Weights of a small mixture-of-experts language model, trained from scratch on English Wikipedia: a variant of Adam for the experts.
Below are experts of layer 8 (counted from 0) of a mixture-of-experts language model. Rows are named router (the router's row for the expert), gate (a neuron's input weights, with its number), up (a neuron's input weights, with its number) and show model dimensions 0-79. Each number is 500 + 40 x the weight over its row's rms, rounded and kept within 0 to 999. Numbers have three digits each.
Before each expert's rows: "gets" lists some tokens that make up at least twice as much of what it gets as of all text. This comes from a sample of Wikipedia text that the model never trained on. Tokens count by the router's weight.

# expert 29
gets: " |", "|", " the", ".", "\n", "-"
router:500532522454547473548486491506540467369485559429493473458483555484469566503506484546502497506546464464516448510502465471478539469479464495476457473492550439511497476555548551381450523533470491463641511430486470482506521563490507455469522507
gate1:499504514526496492588496457498537522521466522500476546478548567487507508495525524480484542506463480505517448480464530487462501514585525481457515538588565536486500494467469543516482567494531466540498446420509625554426522442498508436502502561
up1:521474432536473469494502424517515520543480476467488522527519471455490481480565510501503557532465482480520409454439550504499546448428505573601597502511432462466466526510466465477550519408474530463495494520474461501467520514517527489518467462
gate2:443523533492481524545514440507498564468548489470523519430474440472557503520449507493567487465503497515433506465541484536508554433453436515528516481437450545443496426493503514518453463426478560539493506513443563443505477462551551456517484466
up2:489533556550462529583472437462497547496515490448502501538466456496532489498475486498558535451528456531418538482561501545494496437457405502484500474452457554465530436467487472451455515462479560541472493554517553476465444478508558515488500468
gate3:528520451486458490505622524427574488506570507466493461493595508422490498484397469530552487413481531569491520500683493489507518471458458481440548451519537479523488522516479526477500496528595499543519516484485540497479539456496578485500480499
up3:568514544546457561484545456560517506456537468510496579472463506531462389570471484472419486450549437442562557483393473468576518519523473609507472581484497518510471511493455516524534463449533496478471458486457474512485513482471526421507455459
gate4:435530545492514502499518426507512576538543582523453492489471498483494551481406497572496554485486555565448566562515466531485534492487514408480531520545391569548525472479495471467547497453538485418466484490444436548490472507497509514526488527
up4:470486448482474521541471515478453458529519604436552558512614494528446467442649531502473535570500485464494545531542561519500452461443516598542472478543459545530480458535504513477473523529542449519496526518558554416503425523545557460493505527
gate5:489479568542562485490507404500464522494560431499492543495506475443488487491456475578635573489496467544549538545536580566576503474494501563515533500533497469485448457454489563467503568487469489550510523479454474512527577428565511441484496499
up5:452498574437521488506503591446574506493525511519564479480521507463546502475444474402513459453535505492435506486489488464524474558506515500508491527496545495491518495412597527489489493460390490529481519485522540406486558530523431536498541484
gate6:549452510494500496564504554515563462493476542478548483500506488530550418484499460463536505458495446496488514591569458438531465440458413528513480541551402429495393514512521452510516461531651506499479507550515526468480528461451526473542505551
up6:526565493526502528515489460494544493492452469532504496492483556488540482542451478488467535483464498500593480441475437460518538556519508542468544501514543549483479529558532516518574472521493564492508479455561489556518471573569477579464486478
gate7:448542582574482574498512476511498470526543525473537486493535465430489480555507506471498511492490504469493543497444552553498545463442540539498485483630565480509502537443455494536502444490474496535474489519498506491485559514538531491504526554
up7:506506480472550496459461479474549524449515470493514568533527478503515501511511509558492487469531510490518536498533511489597527547459476573505533491408470482450429510563482491477519639551588469521513505443541418443516440440471454465429460397
gate8:501529539497521533471520543472523554511522472507485493587476470484524513480440445449609534432514503581492540541542479539548473516498523493507477490509523460563560547488512492476537413469522534496417484477457560482472534482506511588502515506
up8:578445505525517494480553504509492471507448468533485501451525495544521480536481527472435537561490506541494485459458498483464507467533526551509457513584495574441509480507534438510539519462516501481517463538475439537464426533468422462441532488
gate9:500485531503490483518469459460479493577503494512549416422507483416525522558505534615483523544546568475533555549470462440529478526590459419560491493495483493510426473458454397518556545501521468495522508491541474523549491540473458530536499471
up9:462515449471498518515500484528465473443540502477510519529460462531483536476497497472517488443442441416483454447555489530546489512502465479441490497490506479534542431509511614490470492489512558515420515480451485510442485479486556459467523501
gate10:531494441490453507494466474413476470474443522469516571535529451509450499494514538579481429531484445465512566463426532501524533442523506578485461549573456514499530519481485539491529510453505542473459412469496473504505470456510473490511510504
up10:484509379491497388481551580484540445458515535482544584542492509483440479493497563503506571523451425503420518524460469382460473556520507482502446408488458558520514502506495503485472519497509598469543495543463496487498535504442461509547538507
gate11:462490469498520455425467527477402494531528495462573479438496391497475558483511547589391450517422489514543479483480557540548570428470468503472490478475462503561550469524449526530483527491485496508485536564521470481538528497492470496540467613
up11:485497487532508478430471581494511528479499466438516549491553573454491531490478463518479578582494444577487555452471458451529469505408443410530508523492522452483513521480550455535472508502496499567430459513463497489484528505568509491516491494
gate12:452495513555462510515438491432498488571548522409568498525502538445494467539538529540477537490444502538520480501561462441456419495477435518508469481497585548431540499552515531564505529570471510467437551568508491534454522433489501440494485489
up12:413473490497439532515512445573540517501524529538482523524456528506460496491528526520427447473504538571443513504526464547438490575556587442491473469460579471543544515478481521482513445461507523493512509500511508413527551536459569525475501447
gate13:556512453502520521577566480471510570418541542523546479520509506379528503495520473491543572473492548450454577495414429441490442536504555578496513502528507524513509489507535503502503524477467549418480581545552496467466534533511501508444583442
up13:526450579488509554495531514532567462511461492477532529500535519546535503505493547455528574477515404551471530498606537538492515549503494415585522470488504529500532535509507483487517513490560417473520452494457519474509528513397490514488492535
gate14:528498497517471453462477462494507554524461531526467544495445530495443472531557506463524529520510576559530590539527459481486457584401475513566477422524545529515485508504458453497490541512511517532440477486566491510482598556491512545462426525
up14:554522473481525464503529489462491564466479507498431569545439507519514468518543536440463510466542565497471606571552456559459467564374561466536463441500546476550478536499465419466460516509526560506472445502587578500509526548519580539439483483
gate15:429413432498565479482522487459415539511500506513439514514490458488448518504539507539462513492481469491519532490529491507569520506420529457582495563523425427494483505556525490488472560466492560503496569530520586551548502525579543468478455528
up15:499556512420529507478446571492473525479569442509505463470511467475489493458464480459474442542486450442451443489392490457465544536510517542448570552601493508519496509458453485473473468537502444540521507412519492386491508553430477534534524478
gate16:457498558529452544484496484506560481501515546485549493457540448559517574517495487513503569523503488485584555521528532475536517457498477415524486593466493429438528510501414486477469518542528426485461454510503476448518475472445590531483477540
up16:491513398514508494530502487509460501484511503494486508545473487399517514436512465521470472467446519474440466485494470484515506528430456462483492466479503527640535448482576504465448503544467503548482522501557480539554488523577493558529494427
gate17:505496439540423515468494529489505586503491504527506552670507509488440471489465481484518393533428452570497537535507491514532459391462526572507589437509521493468473551355536545516534502510580537450452443474485509456506497464501550515481503497
up17:496499520489498557488498491442523456465522457444490549481473407476603462525486477486514492467478487519610454509533507500539437500528498584518511493533470546533563527542519502514530509527528472462536486543554519516451522552559476491557496456
gate18:502516550524527443465560539537481481525518505483486488480535470590511449517436467505468496494501456499549543551536460489533487510479440458486483499534502473456486463435545518470546433468426457468483415489486503517520471498547506501529401480
up18:485471405508468500559461468471538540478518500518497442500498488464491540442549480509565448475465466515495482482469549504502501489481586521524542513488518524539468507537468463492454502447595498565510519482506530560455494522442474518491521465
gate19:507492502522452505505526500517536528566464559523471525478512496537474512514474432523499573515502536508527521484571541452516476480565448547502555546559591500559430464507529507531485538443406474523478503453524542555474483406487543543480451471
up19:567534526531534530498549461440427517486455497491519517539545505484555443497471489480529526450486540529440539471486522462519374564545453470508596501514515524502541491582509464513508508438496373561488524454559522538518510485552465531475505502
gate20:466483536487503421433438497523474526524497563542463507480543551427427469464533514569475518495450586462501487526558448444510545524528455449556516448543519479451467561469541501511449507515532500479517540384461551510490485586528506499539505531
up20:558452549493533509499549516461474440504517537503517531512522534513503428477516428511566497571489570512498496539495469507483530532487430424554579469515521534453476531513532451510490464500477513483545515483429516509442546496480470486490492471
gate21:407543480533529509435518471535548572487582512497502519547479467460533543510425577499469518473475505491503511494561607560532505498537590499501537460530483544449483522507487476466470552497573467507557488475453515531425439408514525520498601467
up21:596523515487480506533484522477482463497471467458502479424541507503509432441576463496534502486514481550410493481507419406503460505430421522483520498488438434554519506529521466531518500548497558501451554506540488480563482603468440514435444497
gate22:529504541490517580479461419433470530466480442483515538491492459499478431519447442551486463492505501521534532470514471520499436510527475492484518493483472491532497431487482482489434502512460527552465501560575442508555530550488524517490490501
up22:502462485503508563478437459460495478517460562458487502540513481495511483402513488559541495474499544542506468448530583588490603488478500516532432513548468568521571541548533479545489548498606462486475476488547540468457554497491422436485464559
gate23:501465512490515461553523529507528535422410481471516535400514528507464557508551504555492504575531474503494544476470508487534476552463526518536516448461464489534487457474451463498441608552424433488506549499549531438553514505510483509539437584
up23:547493480494520482530486481508473541498398471553547540426442488441458521453526429467464493495513561565474508525466508494533484545519460459573478482539392559514531610520447481477527524523532498481587549476614478499549535568466483528597516495
gate24:475489595476528573494573524492551537491421483595519502485436526512543511487465453440538514443512496534573483524543472568371508521495510450473514507580511481472536505503544537528509461499516426441550499486420490517538500505494464497526487545
up24:495442523502487545505482484466519520529519493481512465426530438484524508494504487501543550498505517509417506512577402501521401519477510501462518580465448534577515465510466525541461512544498490541513457495554557478507503480477514504487519524
gate25:487458496550491595494408507507493461541467425514495454470470456541482489491592520501489518491510626519500432490490522519463490516505465481523490463498531543474531469500522531543500452467488450504532512477387478538473502517479495473504536553
up25:540434500479537522596534487532508514483559404529469549481504444527556503529516586392539552477429498510488530521508494473470517561562583535476413612529570433506504480508536442547509551499496464479437516487571464480492503567480482482434606489
gate26:447492509509540420471492534527472490588426532549457559548477510485500489538470477518489449537531478538528519525456484524449521524516486483475506524502512541469491533446463465425529467471500511467436435492416513464520508444449516482497475519
up26:488508522516461518525528494501457525503505534492442540438469530469541475444503488387509532497499506533474434482491465428419590609473506510544534517474434551544495493487457522464475499565421500455513447484544520459435531564500521570467513496
gate27:492439497493447458494532496437496564469496548562510516528509471497523563512501424484497466465471446476560475514490466463465469615494558527537552551423550538538493522498544517497514442470526454545547516503566464515521498543502490489491382447
up27:501483513452452478547503556440531468483467546601518478509503478533521527485464468426501443506582412446539425489471475423419569565490558549488447569516547528452523468464583559508490466500522501494525537521548466519505562471425415446400420439
gate28:451508525490477583592512454472476496480499383536537498457474506500533528482552437461531444458545405471492455447479570562532450477521429498440523459526488545553529550546490489416501439520538513538532456542506527454571547525485522535523542525
up28:483470529469512480492491460505446497500513483554446492529456511529536456506483470489532455485498482443608515488480457541535448473443487508545392506481470498558493485440490489533463461562565511476560501485511516531545528520512484547582518521
gate29:482537429524504519499508494560485540502614496470487545458479464389487492468480531453403542544500498591462474470499475567562456466500519497536517532485419448596475465514483500519503444495576500470533534464460469447425485466570512470528517510
up29:513531564498523432444491544507491402460413496503529418469474483589548446533491509625505459465535459460500565588519547509470507558506518453527460455485496530437524512544527476490547553481451492576518505551470510457473567459488475528572506515
gate30:482450545494544489454539514499499511475560514515489550487499506514523460509479507577468505490477414486536475472496447495482380517500548396498531622580466473515482518493514521495482542436529416570463520477557533526476520563563489484521495517
up30:509546373484507483498435507470469539531468499486510510472477487461441560506506492501507457483486538597468475558491524588518515403502533592514447491463533533503491425507513547459503509526489546487569531450474518489565441469449562457435512478
gate31:530560498492543475502430426491465466451416553494465526518470470522493527506541592535527460499501482492523460504540601498532464479525495548503502541483548471518550493562470574572534501519478582489469472511498438507467508480463530522462512496
up31:512527451533459450446520545456529517479492526432510595526539518542460493478497396448510571481517472501457492511449464467491478568423521544467528534471416492472473502470483540488485442451505529448466506546479549479472480503525463483549468494
gate32:526508492513496447534474523499494489525434567462515482495521484480397542554515504542503568467542504529551531526451489510517585518500476505565493523548503610526582580465545525523506540519569494488505526502497466452522550534487524446505461549
up32:513489548533472548510477490456533429526523502414550561461500465542519425460508474483521475457580509516552495393563533535499551430510528528444517487458437398489487579464449458518517565501548552494459392495468540564432512478487482500521445550
gate33:540493496530517509465419461494490469602468501528493487515535488573448487588498519557478475458519529492568442470445534497473537503476493543474502506546571595502551579525481495508551520491580512504479487592478483471523479523464494472459506537
up33:560545444548548530492489425487515493497457435502454553560514500514476544507479437517489467522472532510526529520465566588549431543454493485476528515463613525486480513449553486513482437465466430508455462533456483521531519472511469513442457492
gate34:458541492562413481472513427542496572516480480488469542502528488429476492582506573559480517497453508527469531603479500514434415454455529470465568472530470513456465461520448479511523519502563488508532516535530537530525498496544432541612469537
up34:541482547537565551510447491426556419549523548563441481484449550546483501547455444467529559486538572505445445422598477463508578507496472526540458462464457578530558453515516489519430528511455486468530470412518506501463460563423483496497542480
gate35:506499510566447464544445496451517563481489482534552565514590389456515534515457463522546530540477486483530523550505507467572515565526455375586479509532483493502460441451484551379482507532473464515466463491571483576523526529544505473528470491
up35:450477462502588521439512498502517452518521560507447411487465576493518520541485516484443474447484491498449471497522468522462483486444549549479483512573577509497458506554484483547492533469565520465566537452431498480439407494463476560508504457
gate36:477499503563531575416550492460494390501580458519545510505420438509490462508474518541510525557435503527521536488511467495520463492544527570547522528496444489456459538485471534514545456468541504537456546572545439509430485518447474480480453515
up36:511523518521510500461559483481518457475537450471510495464492453475482447455429487537555474554470466482550486449478493472513523438539474583517595530480437544478447520502449489447516450465560518563430542539576451521478572503515528472469480566
gate37:523538559510502574514487515461493443515529540514536477428497497522460493484381475509463571513480529561486486520545439511520519466510469491484529497515468485504489531561477471568510476536626448517558505446571500444492586453468519433441498548
up37:483476499531523489483504501513502431477523470504468464522470533532525482570526533493533503497501514486457445485530491556571534570514462474512580522519493471414455509515470430548572459532479460521545521477546474534450557461488473450382530495
gate38:563482494513455482498508473402511454486506503555468509524470527538491500536487555534534513528522586534514443512441511490495541518576493549455501565461489554475454447477497577559559461559532534419473533481544415477443417484514560479556502489
up38:447543481464486525487533517546518513586487509436429456551491523454457551496585498426472518464513433488563495487530449510521528495444505502546528501534546493519506485519501484475514480478497506527491496529535538468506523505482515548534437518
gate39:487536479536335501477480551455447541513479465547566512569429479530453516550490499463458543482495480504547566501510481553570491468490442417536474523448563515562418543457505584483524452516538512471508529496491504588519481519483516534474531472
up39:501497518471411514487533531412456515467517444551524501531545523472453483535460473470512494520484466475470539604539522527506467530534519458546472588484471537491432524508629536511500416524500504487521529604449564499501511510451576492513549516
gate40:496472421528542489464472467508473608499479558472488558540536535516545539553466485512501546520452496464554512581491516434431515477485545512434498579535538438486478456524552458499499499500519540605546546527559521501496480542493509617481530532
up40:465524472495563416522426483509482540475513553503486532502531505494480557590479506514485500539473526433538531540439504446430539490509528478469474607530507458510466441560506530495498525531509535582557522527585496470511527512505572562512475528
gate41:463505480510465514576541510543442550516529518486604466593550481496473480464535493382468484467514481526550515491437473506582465425522539462512508446532429494527485564513502539499548499499529521451441501537498578515510541535564496532429516460
up41:525458528487560477453529547460558483502506495497455570382490470474553545525420476543520499499507488492451476452544528487390452516550512599471474564469529523454528523468479448492542505474496510513484511463526451541529392472441434494561525534
gate42:471460472468531424461538499450568528459505472463551565488504461459501392511571564471441483456507491499442550566506500469485502576471480503511491555525530578452449510570426557419520515475464518583493533444506565438485428474482551503490444570
up42:496488495524461454534430429506477505466537495464509504548461454519527486549505530473502474478444491520479540510432450427526485502453485447510522454494477501506515501516412521471453512505504589494539475491502498472523564438536528475524494541
gate43:466502473518485460505528467611500490460389522552492486482390475435456545510505459501527523474479510514579484487481547498541462520517533504477511465500492462525533495413544547496529541477493536602511457413595504568531555521508469566494511511
up43:461478499484499499493530510570448443483455491529480470496435433498539548530491498448541465486503474461515492514496501534512432488492502571489534453477528492520480509448503547509505543486466507582563523541543447481515498501557425481516520540
gate44:463550506520500487561444389478486484536515565541528485543498522488426516540524466538507502496515456470537504414507496532490558528552535535502497489475532508536566529513497522488444512509498538530545502504552480512482558479514555506502521497
up44:484536495526457514480467506522492439496543492483500501506472510522507543468543561549518515490505489495517528406574517568528511469461512456445497464477443460513517538488494487514434543551516511521455470484533451439570522491505413524482466569
gate45:476499523473489504461488520485505502494485513504591564501465436496478487507540457524400498469478512545518506505489489475448491556572526414465436488542548538436511472510536560647501504486445554519453486521392587566507518521488527527494528497
up45:508476468552506460492490488531507499529567442506430494547535496549521496491465523533588479528484509435501473551444518487534439470459468588529534533431429460560492518534510435388504462489486525510539470420546447496578439512521475544507470454
gate46:478507463503504519583492526498518620532459482510548502444539526448417550463447491454510493449520494550580495504532502562534489465562443457485494421504513515491527463483495440525552502542515473502458484521522523459485496491542522456567504485
up46:437502515476479510474489491469493479477500510531572493507456569476502505476507459541557494501472541432523453564513530530542423470533493473499558504472471463486551509513519462482469479415573518631511511521521406497547498459505507576469528487
gate47:477495564497453603508559521487478509488486479471426527513569549442470506548520515472456486485548447570529492512469519501461540496552532457525479557473548487463482538504546542411515479392555422519553468425536538569556475540534522481543535528
up47:486502522482474520570539546451523588522502508472521505496535494426530496509535476523432471497534488490527464542560472547482452530439466507485465504471508553467527511484544483496493497477534465442484523436544502528508507448526494545491516536
gate48:452498484514487550494481489467523515549536501485591501474525459499485464509484447450558546462420495522536501449612527457508497491511476462604578481542481446478493528559488489516507517526524534496514534478541521489471467507474545568541549515
up48:485497502488506514574477534487488502515537467504531485508439545516479502504522430466488508512433510515563510425478502441500534479573500485607511484467509496455482505577513541500486511541419532450529531545542504487463501501472549531507540446
gate49:472549482491492491478561575479504432623573512472496449501568540521439554505430522428483503480482497542555507503527503475460430532445537536476447417511555468492451424487554431507515451458559509470495507510461505506551490504533512495446466495
up49:512463503469510488484497493501517402552549474492491416432561525527526518520515559512456476542503504577464450487550522557405459538519520536434492471482517509484474445490506538538507471486443443517543519521546525516497586524504535420447494512
gate50:445494448549505558527497486495522563471507536499504530477532494502438520565493503489444490515541551493558535534442461545530475524394563464496462513534447497511461391528493476462489438513519471509397472428491532535560427551459502488508456536
up50:570462526495475507509415522512468457518530479518477479480508496504498438449417531530530521480468471560432508473477530510500521431544478537538566595511474510473494489462470531496472477446503489526523468472449495502551525457526515444617442483
gate51:541535567465498534478490505453496419459544506518511554537485533553565493451582484479541540456515482398541498490534520483557487514567522459455493603489497475464542528504486455413526520527479497473569539552484493515475492507506519552507456532
up51:460501434552502506490495483526523506531475514586527458498544512475414515625523515529514509520493506524522455505470515547438504500538523443526534499503603490482392418513539501532486514535415524474435463457549467441495475505462516523456550465
gate52:476521480510459477526538491445448498476511402550516552458478499475489437462523503487423462394486543517545431500501606386476528501478466465529479527520466510501482485501528555460485520503503507461476539538508521474483527503564472536506539522
up52:518449456513473482483488507531557464526522545492449491539504545478517564530503471521567513567483429453449516501417548518591488545473495548479527506468520475442511498502527482516539446464528488437441431456470540538558503515470467481532481487
gate53:535443481490513564481452463486511461485543434469531510579543495552503447541508516549545436521510511446554463518454469499566512540487505533438477485528461463482456519457405492559505483557609511496526428549498548468502458528500550459514446519
up53:457608516484523450497517576524491548505474567514466545417498501476459568444487499553457516526471485529501540467519523491502547471515527474530495555493552523520549508481560558413446516440457472517478490428466482523572530525481535454474489463
gate54:436541554528348505453470422502468519566556559472484437545427552465534547510509536448517499549514493526472508534426553495460456463538473482543526477532509515472458487517446478504487474488456551545512484479447524507503507447457519544527525491
up54:558451455479642506519516526526536493416455499488514570441519426530475495524478484493479520463484537457552480455607449478567513533482512479470503533490527520496531510489513532478524572519549465388513507516579466515471480582576508434453467525
gate55:524510451529506477425567529447439562537567473544548500510530489538440552527492536510486491508478451480508541485576510460459495530425518502503505473552518493491575511570482459537495527487472429477516490534466499557489480491490498501492508471
up55:521534493499515459496522498476484483538496461586486459499474467588474492580497525487469436540442513510480590430527509463428520541506541487476471471482525524506523474530463493547513492505432474464553451502509525528525458482450542490519494476
gate56:508452487539463509498525505541476462575488455540456526481524466422516518475512466494449446515427543533541482439487514470526531478477551552561561495519519452449529523526534496519550466483524505452549545458547539519440482533535504518592490471
up56:491513515474473451557500580523527538487503585375502494477451553579519462462464454504519506514531394441469485477587453476430490545575535474434514481488537513558476537477488438543510515548493434486500504568520537478527471475508418489520489558
gate57:462594450452479486456429533587497477513581476431480486576520462478568453458477457514460447504468458514454442519549524538477489501495539462440490498503523427497446494468477502529494515499472501540429490516461484501553455444575447516578503515
up57:550460555483512504491466498504502509484512457518475569463423485540495473493527499528488440429491510439558426487452490437488512456575519563492524492456459556530464482505557442545519441477435452448468441510548571615508496560549492450545493455
gate58:519509546496550541470493499509509486499485504531537529473509535529505420473459558470525518479477479491515533434452487529479517472581576537489569441544487487439453462509470506506544531494558460512514458518445493538445462516486569500537502447
up58:459471472515520460499459411500478482517545537548435526449500504462496520550499520524484534509460490565530448512515499426502459532576520462522452507472520581583549454419460581548507541502480542501483521443544486492483599454486528459480547530
gate59:506489564543406530479553537524511524544547472547545474478459476509464442534450513488477446503510541540475520545562446534469396458503483448524535514490543449496466554460473507524494504529499469488478572418490447477516441462476454518518503526
up59:581550551474476531494537504519549446504462489484600498479459510545415460473490457475449436523520549511471501611530489540421495456505489515477611494511558449488481534518499538564465475519422427522563471421507474526514552478448466511517497500
gate60:459455538488485473450473467500473465550469550509563478576435533534498512516469518488538558561519488494445559487454586511533453567586501500481490509528533527540526505517507491507542527436507480486542450489497461482558540482467561499556457488
up60:470504440454497437510493573453477501493474473467467553538562533530431564509516490534501428512504399484537454523469426534446520465512456457527497497473539503498481431453521515422487436491394448532449555579473444530505551519565521481462556482
gate61:487538411520460497398493452403492485564468554480510500531520557391511564506477578543487523467450520546522448510557542484499524433506505523598532479527492530492503470467497551449518549480509536419480476563498471521527519489445555490459464478
up61:500551456489473407472527440448473405514467538473531505517503592493479513476494544455469485502429523549493453513495554429462563439523537487549475514540527512525552511486526532433527509481527543409557550511497531509498529529455506520517533515
gate62:499489465513503569453521488563469468463477543501527494488465492539607481557567523476462533504524547505422500458536505488510461551492449449522496493434482495581518447512478578533463495441488499502521568450508553621449486526484484506469508427
up62:517432446504498439484432453522453500510481490418458519518475516521623546520530517503508542463504568527491473480574532472438500612507463443472403505416541531539503467476525546485471528538575495430509501507513559524493464496485524488474515518
gate63:490500540497518499477492507520534514515613531457475464480570475464489512484459529511457569511467576513515542403510537474526493549562485450490547534436512523564500575487450457550467500541562464408512509452509480555526457505541459464469474485
up63:456561484599472487484559462545497538485592434480457518493546452468541554514522575523496526564475473465522529456439539490538531493503425458537539572467475558542459464508431553460479492474499511578570527453451511531442567445542557505476549466
gate64:556459555482474519419527521502510448469520519460579515526469448516550479476474438501522512505533490492461511619516433485478443598497576495467524556475510501527569504491495443511506455491518514548537500543505464480511531546566503538498506574
up64:474574488511482490598488486510516556482510521531422452434504528503470486512508559470496495524472524510548523417452572536546571426477405517547472465503481512465414498541485550501481528506480478443463490458492524540484501451472470435490461435
gate65:504516506507463472505467466471494488477508469528476556522487509509575475557467498482523583509550512488382473474497495523605499500464459496508610464480544531530526514510528493522458518517493447568481498473506543492563483468511518528457432472
up65:458410489506546541508513531507510549521494514499527440473525479469449479496538507516443480508442494497562506541565480521417493513575534510494406512510477478476474475501518474532511485486460511449481539543547478500438519568518483449548579497
gate66:517419446533512489501429475485548459469521469494441526472494484501483492516534563456512577505514526484445454510572505499488433459517506542498473503480488483492517519448496508569498542513468443483472470521524500459547502513494529510535613557
up66:491525499453561540442494525472493561446528502482541531421471504512517542541516474530547481530501541532488500434529506481476520522512492493398486594514511423555482566502452546539504522516521510455527530521514447462454519512439583507506548487
gate67:490542463511406496506431486523516450544506509509587488559553510461448526496484443514576478458494521512523443534490547506515482448487432536504584525511499501490475502446515494462542469504469551524379533532618452506378516434502613460482431518
up67:483552533487501590498485440525454451486502495535490508568444541498502557564489485436545500545533526509492510500500557568451527557497483457486484464468572567572562532496494513482548435487425554514443461433551498489502589475525475490449502465
gate68:548517506506498504499549437494497552499486495531496511462529489459512531488488507536545512492508458528505536461528480536496490489546502399532572514479509436480583550472508479570526585471475496522485440492528427522496577507570411525453540481
up68:450452527543505484548487491452526400513518537433528497560453520424443529537451536477458580436485533524451450518447535501468509478469448416550468471491506568499543449492495513453472528477537547449505489511432509491471535433518500497525548478
gate69:520469382511505484467445493543508507468457518606474451491488482470429459513472467508498493489486459492555516523534510507508453499548520427536551519508487477490465463470582477433518531484520465501410509517475472384452521574462474426504504585
up69:480513594519504530531522488513499512575479510500521558420487560484402464562441475428518526537480439548492518468516463479459487467470491528457530508512471569456545503571454496550503527476511477537600473468517599484458482435459511536554457511
gate70:499508577548446619473531542456462541512490543506471509520484504505457489497388437464497546472511540547567421519435421546561455461536477443507576460584479517502441552495504547519531485418512505503466459434463528504496475497573460565501477522
up70:480526507483453497564490533513503515523519505482492418478554475511502546449533421459461474494548483535517514497583556480495591582462508475493481472424423439514554532498478504507423486510593439429532468467487508479513575469498507476480390463
gate71:517480483500492450516467474500495476553545504574503458491406425419495590546517516545506487515490542442510555457458461483440482454501451453477517483523501522490578601484409474566518535512484514562454500492503520501475502504473465586495536538
up71:504475462480521431460493478525479531543562518511471439520476513463453609582492483545482493512499490488499553420434489489435550465546488497476492491461511502558476549496453571584505507533401552545530524541530480574443554551515563482440532512
gate72:460502536521415541488530397431452497491462517534484472518471512509363488527492467559485558530466551546489506495435507516487457519502461461536521451534466557483546511516500543475600494455546523505552528455490561488468561488513573498486478481
up72:428530507552493487429528409539475507532517493537491508417407513558453420485521535551502579560384562570452513455511516510458410540522450460572467437480472518444511498557489512507530601532502491547501498508481531447468502527535510510480506564
gate73:497427531486503505547472441534522452499509536504461499450449510505490513580504522504585512457462494485494453473464495410429523500543489487552451471489496569517488472498430510513457481523548484444560517557544561510466601483492504474580553532
up73:523552381507520555541465577452511490463553502450564512526511529469460558469494475485468545486501480479431440473544489493553496476402509472476493459430478436516549511491560461522510537507492536567446449431424456475526461511542493505492511471
gate74:482566505481565553508504482518454468484514470463456468464500507539586480437474505505469490513518508480463494409481499480450477508440512496408500462488476554579488449472523395513466573516483565552519515495502491480592504569513511512523449543
up74:479438498519437464497484499503536477516491587415507482531490478519555449576536488494550542563505496500497535588509440476484540466559432508498511551530498457498543525510374554529526468460506505480471387532485521549425508440448439484511556480
gate75:542480496495492519422518533487522499490442442464533520452557481447511474453484436585465515521519556527503473424592546533556491560456546528456484486533557524523569611469489468548499558597482501543530505459519466400546539530598443456470406495
up75:502479429451534475556473510531505517461523514511448510574499468540495474482527489496505499511509527503543518616465375455425461524430420452500460464487499470540495453516506464510478484441513483528484467411495550550516496550495501502516475502
gate76:511453451519491484449559523521527579460462445522530567419516434431424547488494489525508554420505438467511549508573510508536480485493401426463548490482495521534452446451515516454453598428526433514496456453543518598547512488539519511506444430
up76:474451483532551528456474488498429488502472469546513470533489457503482486524564531502530551476535537508497559412556573458588512565389535491520451543492466496500477520462461519508513479516517414511459491450469457470538495541489510501500449518
gate77:472405511505521469533503525527527525575540554488493508554522487563440481510486475456557521497456514534438473605492475443430462472500561498554446540475493510490528555475528435482515475522578521465447421431498558494471452532457446581509440507
up77:581515450559507505527492493433462429532469454470550491492452504492509467515503498539461495500504514443465474435530509546512525491485521524532479414468546598512508499539514579480495479492554475531582585506565468512541584540509500475428539483
gate78:489482523496432523485532482598479474536476556597513586557548499518495472419547574495561519517470570534499480480439511464572468469451505512523480487493437482535534518527498500474511483433468467472466483533491545524510452495553525563488477503
up78:505523497478548518547449509480505545531540425472531424498435529460511486573510482485452486491470455478516561502483531516465537508547482444470568521524524487479496534454454526558518518575537552546528508500452486476506533482415487508524534455
gate79:422451542482594516509453439566482535503531484547501540530495483476488452509481426494512480424527464554528469481494550508553465472500557487497578459527535518488531536507491470431493446513474561582514472518576530443480524458509534520556488487
up79:511512466506521533536562498492503431512511488627490512588431584466495519544472493431474462450508502495445470482493398566502517476431494511474554396534560515564519552465476453498515465484473496503480512461478454453507465523483464497504499475
gate80:476556442502484480455548458487537608482495536490486516539483546419473500525469470607498530492450471506537533556471424526458463576452449418487503385470466531534527560439430530483528561525503476527528475503485512528520499497539531510518496470
up80:491482529501522463502498535564502511488492443421455516526491429422543511408530498520496459516524547555543519469520473548450468571499450530522435541490475506531549554382516505526504459499444505470499537466491465491497509535589459476531487502
gate81:464520488510462513506496512522494586517525522527502440558565413466514553429478450445482498467495508505594518526473464538503443528463472500516516473570504461484436508448484482529465484490482480475407501560467523441492456501487506530506481475
up81:520506452484537453462519527464535474502551454525476513466423541482508460539503528505522482505487515455399501467624484545491526502454538533486503491477457480498490480409531491467517472544498573490539459473511434483537540510533467472562588488
gate82:470482536524481578419469489427551402550499491490547579501525538501499485466480573547527533489451604502487438444557548498510502425538567567481542483537488544518548512469521493546597542490483500421484473465495505539447489451536491469550478492
up82:549497372541484415577520462486466687482526505504450454537505463497533507518483475474521480490495407496509545589436464506528436541447483455515462507480467431512478535493427484452468508489501537551476559479487524437531490536466537525528488512
gate83:513501481484493507461568569533503534523585531440507535453526442514483496439492471566500559520517516524603497518537568496468460436498551498496494492506445464494524483529448548433471524495504455512466464486501515520505480479503498508559522502
up83:525471478501547563503486460490464487481548453513451417466465512495510533589477467464550542542486473508498445439451419519494478564549529504483499483517538530532486547459524468521515498547459510506511543468551564477504436603499466464419462538
gate84:467532424471536557491546524478517502469581495531436462505572500451486488545473486486495474426441490554477522489457506536523487508451570515509526432538583493529489464503542475539492455452518514483519552416408468451477463536489505425497492450
up84:570516516505498528510447520542529445526480525452535553538486495557468469474528484540423553528507478427491500507510569555512551459524534488489466562513458538418526490461514538443542488559559450456460548547500489412492535476476528452560501583